config.toml
routed_scale = 1.0
router_bias = true
lr_router = 0.00135
vocab_size = 32000
rope_base = 5740.0
tie_embeddings = false
init = "trunc"
decay_shape = "linear"
final_lr_fraction = 0.0
dataset = "wikipedia_en"
Below are experts of layer 8 (counted from 0) of a mixture-of-experts language model. Rows are named router (the router's row for the expert), gate (a neuron's input weights, with its number), up (a neuron's input weights, with its number) and show model dimensions 32-63. Each number is 128 + 32 x the weight over its row's rms, rounded and kept within 0 to 255. Numbers have three digits each.
After each expert's rows: a language model's description of what the expert responds to. This comes from a sample of Wikipedia text that the model never trained on.

# expert 36
router:104121145098139094157147134084156139155176117091131106101175147117114144202073129119137157183149
gate0:098103105119082096138178143083134114122099137110104146076134160121107166132157203137151066173103
up0:126140135140148081122065102100031101101174123180154125168133156123070203127107149136108127107088
gate1:143113103146117111139111134121150149109070122110166108095082124133111166168101096125117148162147
up1:173144052144168170136135151151232145153090109161119134070128140135041134159155162166188131044114
gate2:159144139093101177103131130112045178155127128157108158067095085168145151127132206099158112128087
up2:112118111099122103113121137138160131089105103193122079053165143112115165181123119183137116182102
gate3:103100069120078100105111140111139120113134113116104086081175120117113124138107149110115105165085
up3:085095080121159166166194074191165115181158149141105078149148136136129147095115161127151103129071
gate4:162128201135128076150133155085176137080154131124133186110250153178076119193115130165170159129086
up4:082127155073099168085186115169159158182124113146093157132154045128107072139122070129130163156094
gate5:144136144105118164138171123103120108099114095075166142164121158198038232126172134137154106133172
up5:121092164169116111123050125126061075108109198104093110163128109121139133125137108179121201211167
It responds to: Commas and clause punctuation. Commas, periods, semicolons and opening parentheses after place names or titles, as in Buxton, Washington, (footballer.

# expert 25
router:094149148049150105186100073127081123160109108119104115154174172050070140186126119150153148141121
gate0:096090154124163118119181150154110121157124137089095146102123184120081155219119155072155125124120
up0:135100129084181074168114107121127112132179145121119098146129141143121156160147116099096142067118
gate1:121130095134181101120126154115189149083106151160133119099076123157109168094135090145084164168114
up1:139145091154192146126089139138160153165078096162129070111094188140096105130147189139166106106155
gate2:168078141084114091107111114139108092154114125147091119072137118130091175140136178163162104146058
up2:106168119091144154115128138144123163124140105123148143174123160102124132169042074149151148194164
gate3:094105086123143197124091159124118098145121124139087107120145187096147146152109139164106140119095
up3:126117111115111155091150149086184152125107159123104157137117107150154131173151163121131147156148
gate4:095146136118159117164094143130153123143117063113164126111222125127117161180147147160141103120117
up4:126127156136161174124114128139134117177132136118115165098147032147126107120163098136115150172111
gate5:105135120122133089117110109128098062109142130075127119166119168169044129125196102171174133133169
up5:110058184136098129153075107140075117162155132145083119190105117121136081131183131072126180156098
It responds to: Sentence ends, cell breaks. Sentence-ending periods, closing quote punctuation like ." and ", line breaks after paragraphs, and pipe separators between table cells.

# expert 6
router:136203117088145076134096115096131064159212084151146125152137175150094095155178129156137148164169
gate0:129147113082143140089162140144137177165124122112136121116102155093069134187126145093121111104109
up0:120091139130187092122145136090122137147167107129167120183120153134145156129182173113093086127087
gate1:103140092123152088086117133094134139123136038175186066115069133162108164174090126172119103156136
up1:173125059119165158150172122148180116110121108159113132072124158122082131118138152122151139109118
gate2:121113147106145120126125117136124129141119079089123101104081109128117140111130187122152146184116
up2:167122120086147136087123156126114131113133127119114171110166175076214164167142100159138108138110
gate3:165164083104158133078064116117107058105163151177100096117115164119126124129137159119124151118088
up3:094121150098117169164123144155189139166135091169115166133111097107165098098111151102091177183150
gate4:115198128106124124150091157196144138109127131106131166132211149173101073130184117118121111124145
up4:093135170137160114113114165127121139170152084117125161111179051158107123123132092103104182098104
gate5:131146101065155125153123138104127079105105115104129127138112140165042190166158170150117130094130
up5:158070174096111127200095101167071139171166164166112118178141114125121113160133130114152187143099
It responds to: Sentence-initial subjects. Sentence or line starts, especially pronouns He, She, His, The, and names in article titles or after headings.

# expert 45
router:106134071139125085127100144119104167134175127101138165129166147134146136176088179143190142185113
gate0:074074131103092155101199169140098107134056156126131150122148179095135187179109144089143150171079
up0:079096123125106148093083098122101134121194130158133138117146154140076168136102148146092124132069
gate1:159123116086176060127101115096128125151093157146131080090111127097112177177086122172128123173112
up1:172161091135185185134129143138168141153096105161120098090111158128082156133157212133190105100116
gate2:137128093125172116154089109145105097179147101127085138103106075160111154125100151125148083156068
up2:113130151149087125097133121126120182123127042181148129113153156116144175148083092162103098129144
gate3:154084041133073157120144139141126118131132086146106117094129109136134147126046175099150145122082
up3:137120090158184139164114138143189154171170167073098141105131159137143123150089153108115082133077
gate4:155124158135128107150098159164142098148081106106160173147200145134148084190106146120174131150102
up4:109118136117119121080155096163114134147120152168100219084160062134082080127156093095056136161099
gate5:148148131107092112066149116102056162098129122095160105151127161177070154151127116126186106153156
up5:149092141142083116088095119136076079139176147106110150128099142104139089155103152122145190188142
It responds to: Year digits in lifespans. Year completions in biography title lines like (18-44)–1914, plus other years, dates, and numeric table cells.

# expert 24
router:158220095099154094123124108096117156135180088084143195086132178131112121154132094185146132086132
gate0:058141159154160109090176127121118109139091110132127117146125155123071162147185148137145151109082
up0:037102177147148037124127175092090098118181147107152081152105140168110148150146146165103131065126
gate1:138129160116106099109111130119167138136130097104157143132107186139121107140072060213114131199196
up1:122181078137136169166182161143146109089131156149114079125094114144094155119150197174181065095091
gate2:153099144072135102103085155114109169170170148050118193166084126141169180134165139109138093140073
up2:102141121130138056115180149133153162082088078134140125116105143167131166192137079188130144114149
gate3:115131083109107119099123146120163080201101133144088118120104129086113143116088099134135082138109
up3:106093116097176163143128154161151120133186156082122161132078164148160127155092128117148195146134
gate4:150176113135165099139086138111114103144142113154135159091234122128101148183090156147151126116082
up4:144155180137137103122065126195139075126110061138126178124107068110074081095120046126104072138104
gate5:155140146101150115099177133151143126126117094101157106109139117172036183122123162160131177142152
up5:107100160141080143215118118160111096114204151156109141153130124086152057127159152118104181105083
It responds to: Infobox and table labels. Field labels and header cells in infoboxes, succession boxes and stat tables, such as Born, Release, Artist, Succeeded, Votes.

# expert 41
router:090126099171137076147133116081086165158179127094130142157180147135090148134113195174131129157129
gate0:088122148127096117082193194083120173127127100120121165152094139040093132159100157123138107148085
up0:106134202148148093131050140112079085129170123147158165130149192108093189120151127131092129153090
gate1:096075101168107090157088156131169116032111120131160117136110131131048149130152057132113167150154
up1:165160052152150181097147149152154104102116065161144130088149192111088098098198181135152128129154
gate2:127135141107156148160096170127111170166169152128114139154140124119132174103037173135191111166115
up2:120156105083138108103164114148130126061133156144152132086156136090136161166119109154137124153120
gate3:113124118096154200110147120141105076084114113176144128118108164096133124130072175115139142159071
up3:168103120164139187150103154184149124138134148106069111159094163161091107131108103089152150083151
gate4:171106149150120059163169121194139106122125139164174113110215157127133098189150150167098178138138
up4:137178143075094186135160105154111090175098113122110138100152045099116127151150097132145112160088
gate5:148137138108125121130179096083060130162126145069126108133153116173033166087116103131198127148133
up5:145118208128140111122091161112152073125176172086095152091071130094157074162137108089080237189097
It responds to: Years after century prefix. Last digits of years in birth–death ranges after 18 or 19, such as (18-39), plus century, family, and squad positions DF, MF.

# expert 33
router:055195112070166103167131080155077104159133115092115149157147143067068121134141132153141121159103
gate0:102142119085116110111194164103106155176138157133097104140103142104100172147146166078162105107144
up0:120115081107081083107123148152117072138226136150145129169149154117108172141152143147127132096109
gate1:118087119164130107117093125109130164083119054110123140109097101152114103140100135155061161144150
up1:184171082117157147122139116126144090114113076159135084136126149138093083181144170144201159105135
gate2:118108110105117136120102101119098108151132153118111115108108139148066099112122173096176094169111
up2:182138158097037103082139134147143146108138094119154119109125175111156129153135073175125078127176
gate3:131108065096125148153105124089115090125116116142066079131141153088154122164088156136127093121062
up3:147144131129075146128158133094148145140128108115080107094120147119151107135118133067153142125131
gate4:114155132114165115187098152153151140132126099140171117128232135118143128175111105166132147150101
up4:073150175155109196112101089114104147149124080132140184107165097128073117126133101163152129156124
gate5:115177110076107065130179116139105096108120112101147103151128152146060172135199100162157119143168
up5:096088150111110103195131132125104084131143149146088100148128149095115074139147082116113224182098
It responds to: Paragraph-ending line breaks. Line breaks and periods that end a paragraph or table row before a new section or sentence, plus pronouns she and they.

# expert 31
router:112207067132162090139127124108099157161154121118084118138148130111085093132162130201158092182135
gate0:048132083115111138128189210098099148156127130155130162104116108118052168140130163080101069135110
up0:053111169128228096120082153131119114128162156125115099124104126151137117118175174120142044112097
gate1:100121111150133044138106148153138177073162090164157144073106109166111161157091040167115146152145
up1:145115024130167206119155175183152104136054093132099135130149138124088123183128149174168098114081
gate2:166084111072172089079067107197114157146128125114119133097103142150101156128110201168186094122061
up2:153115081115078205123184122128180127090103089158178116080130108095137132184178132142109114165167
gate3:099111108146157182136092142097143078135099104129096103093140152109119106133132147095171109125090
up3:109095122138134178146178094154126144163140158146128148134121144187159126135075138157089146061079
gate4:154163121132107081176144105161157124170085096142126124137191137128096157138165107132125136132110
up4:112127157120069123168119087217162075142112093123119137131098035112093156115141092097139112138129
gate5:201118134126131141123117085116122120084161131080140149136101147163064159129141139181153111164128
up5:120046180171133132163133177146106117088141134137130120126090118118154095080139103145101178136114
It responds to: Infobox labels and colons. Colons, pipes and articles in infoboxes, tables and credits, especially career years and field labels, e.g. 2021–present:, Born:, Written by:.

# expert 4
router:139222112088118096172089156134114158146138095117134145150148129131116174197140105144155111101153
gate0:078137183121113149083167165125129150131074109091119146131128186058056173212140150121136119155017
up0:074103157120131064094098156140122095152189097168119129116135183126079158165181176122117118127055
gate1:127126089099147107146143122090141135129150048124176100145170122171117178143090039132107083193117
up1:177138089129123141149180108114158122142097094177119097093153167143093129161100186165190128153101
gate2:128111117150146151129079072105140124141134068135109111094082088151141161083144174131128102164065
up2:116141100051136122102171131147116145107107082157137163053197165086152140126106122181129113143153
gate3:064083060114142128099109164133098122122186135157163098081155174136102183117092122118130089216077
up3:118119123075138148125183144123157082215195167114123139143101140113133079116141081085135098127151
gate4:124169086124139102158052166176140122145109151135108166097220110120156159168136116179185117146096
up4:100172170119159129132089081171125170157115181121103194116147054133086168144157067156092105125127
gate5:158145096096116133123145155093111147120116101112140100131123141117106159154128115129237129134171
up5:134037157151117121137128147142085116102149121076110135161118174070135081094137141130107225114093
It responds to: Demographics and nationality words. Nationality and ethnicity adjectives, people nouns and census percentages or coordinate numbers, such as Chinese, American, Latino, children, 128.

# expert 15
router:112158107164144094169084145165124140172156119143134131112094114157073165120099104139165178126113
gate0:128113118133126139139138187149139085120103132128133126143161139139083117164128145076115111120120
up0:110110110147102059092115181138168067100207159114155149164129161175106141129157142105088170080125
gate1:179114112146162100091114101133122139117085089128159087094084128134084143129092080157113128109141
up1:189139074122164137145158140157206094152061156147113103112122136122069164157130158147153118097084
gate2:142127110123193074141095104142151127140129070158113137079070072157143136108095136162125100136101
up2:134128106061080142082138110138084146136153095133144095125192157123149138129134109156158142156110
gate3:079122096125132185087106140119096114153156108175073061108142152105125144091084161065136118101077
up3:103143090102125134145204170142187175140186164164131092164155081168131095119079167101120114170133
gate4:152172150172129135210090127165130122115132158133161165165173165161126101183159140114136135142097
up4:114124114115126186085112116163142112177111092176094167094137040132084054117109159164083139137096
gate5:144121102122123125185145120123038142157173107101138134144118160189097167105165125162202100114133
up5:126074202114145143147086121146135105096185137089062122159130115119132102129105112081118169201129
It responds to: Conjunctions and commas. Coordinating conjunctions and commas that join clauses or noun phrases in running prose, e.g. and, or, but, &, rather, plus ± in tables.

# expert 35
router:157203074138149112170095093080158171143162085115148178101126147137085104168143160165174091126133
gate0:091081136117098113096184141094140150089139118097128113131131173107077184106120161093165145155131
up0:071127119121194095087092149112101098149183143166108096095121180107125131117179135117128122106064
gate1:068107112162131119112097108111187160147108088149186112110084119109127158090143091131104161177145
up1:149142112134150158199129213207126138074123121200088146122132129142082165171127155158158112117060
gate2:186107145130140117093108116154128122122161091096087176093087109119117104101133132087164106134117
up2:121168046151105123134182054145134149126171123161190142067144115074145169142122094160148141136185
gate3:118114078156103120096088170153150079140099099165093079084120124091160125141120190091132075154144
up3:137045138171085150165197125141136122145102147144095124158110088162126130083095115128167102116109
gate4:126152130159169079152055120115140126145170142145124105133203154157088106165103132161159042179135
up4:116154120141176124131096136129137109115105099150126139092137041094090136126133045160080104151127
gate5:138146128087124124141090106111114124120139072111162116148148110143051190144104158174197172151143
up5:129082195135118151174166160165122079126160180129096109100091118118165078117119086114117166137140
It responds to: Infobox field names. Field names and separators in structured infobox and taxonomy lists, e.g. Serves:, Length:, Died:, Coordinates, Species, Website, table dividers.

# expert 2
router:129153130098130084145107126150107151180190088096170133172142169149125100164137145196125077122119
gate0:102143131117124111118151192093132119142157116135121082158181180121080136087135151116155123132113
up0:054115125118155058124131183095098076110164135145178139136152199088105139146143171136126126127079
gate1:109189122134158092107103133122144146122107123121149084114097127157124156160062095178097149151152
up1:173106055161157097113123113168176124130112079201132092077117118100108133096139177193150107076098
gate2:141104141059106135127087069133149165172165082116147151089133148156131158086112123085159108138116
up2:142141103115110083064157130158136108103139041121129110136184146110177161164096110161124141162148
gate3:108112084105088133145091125149131071165102082133114066106105135105124132158073143118101093112079
up3:108128118134139152116182146111197141154106113130103141104133149084175105145144146094176157188147
gate4:176136107134158141213098121155165110172140126116195138118185153150132137166131181151099133138131
up4:149141192118152109138123120192143080154128118081133130145159079162094078112122096179068136171096
gate5:147098151084053130141122124133125118103138105114170070191141135177063146161120115214157095115114
up5:108105166155146133170109168084067146182168182137117114151127114137146086099121110122160184145143
It responds to: Section headings, list items. First word inside == headings (Summary, Award, Personal, See also), list-item starts, and article openings; also a, an, or.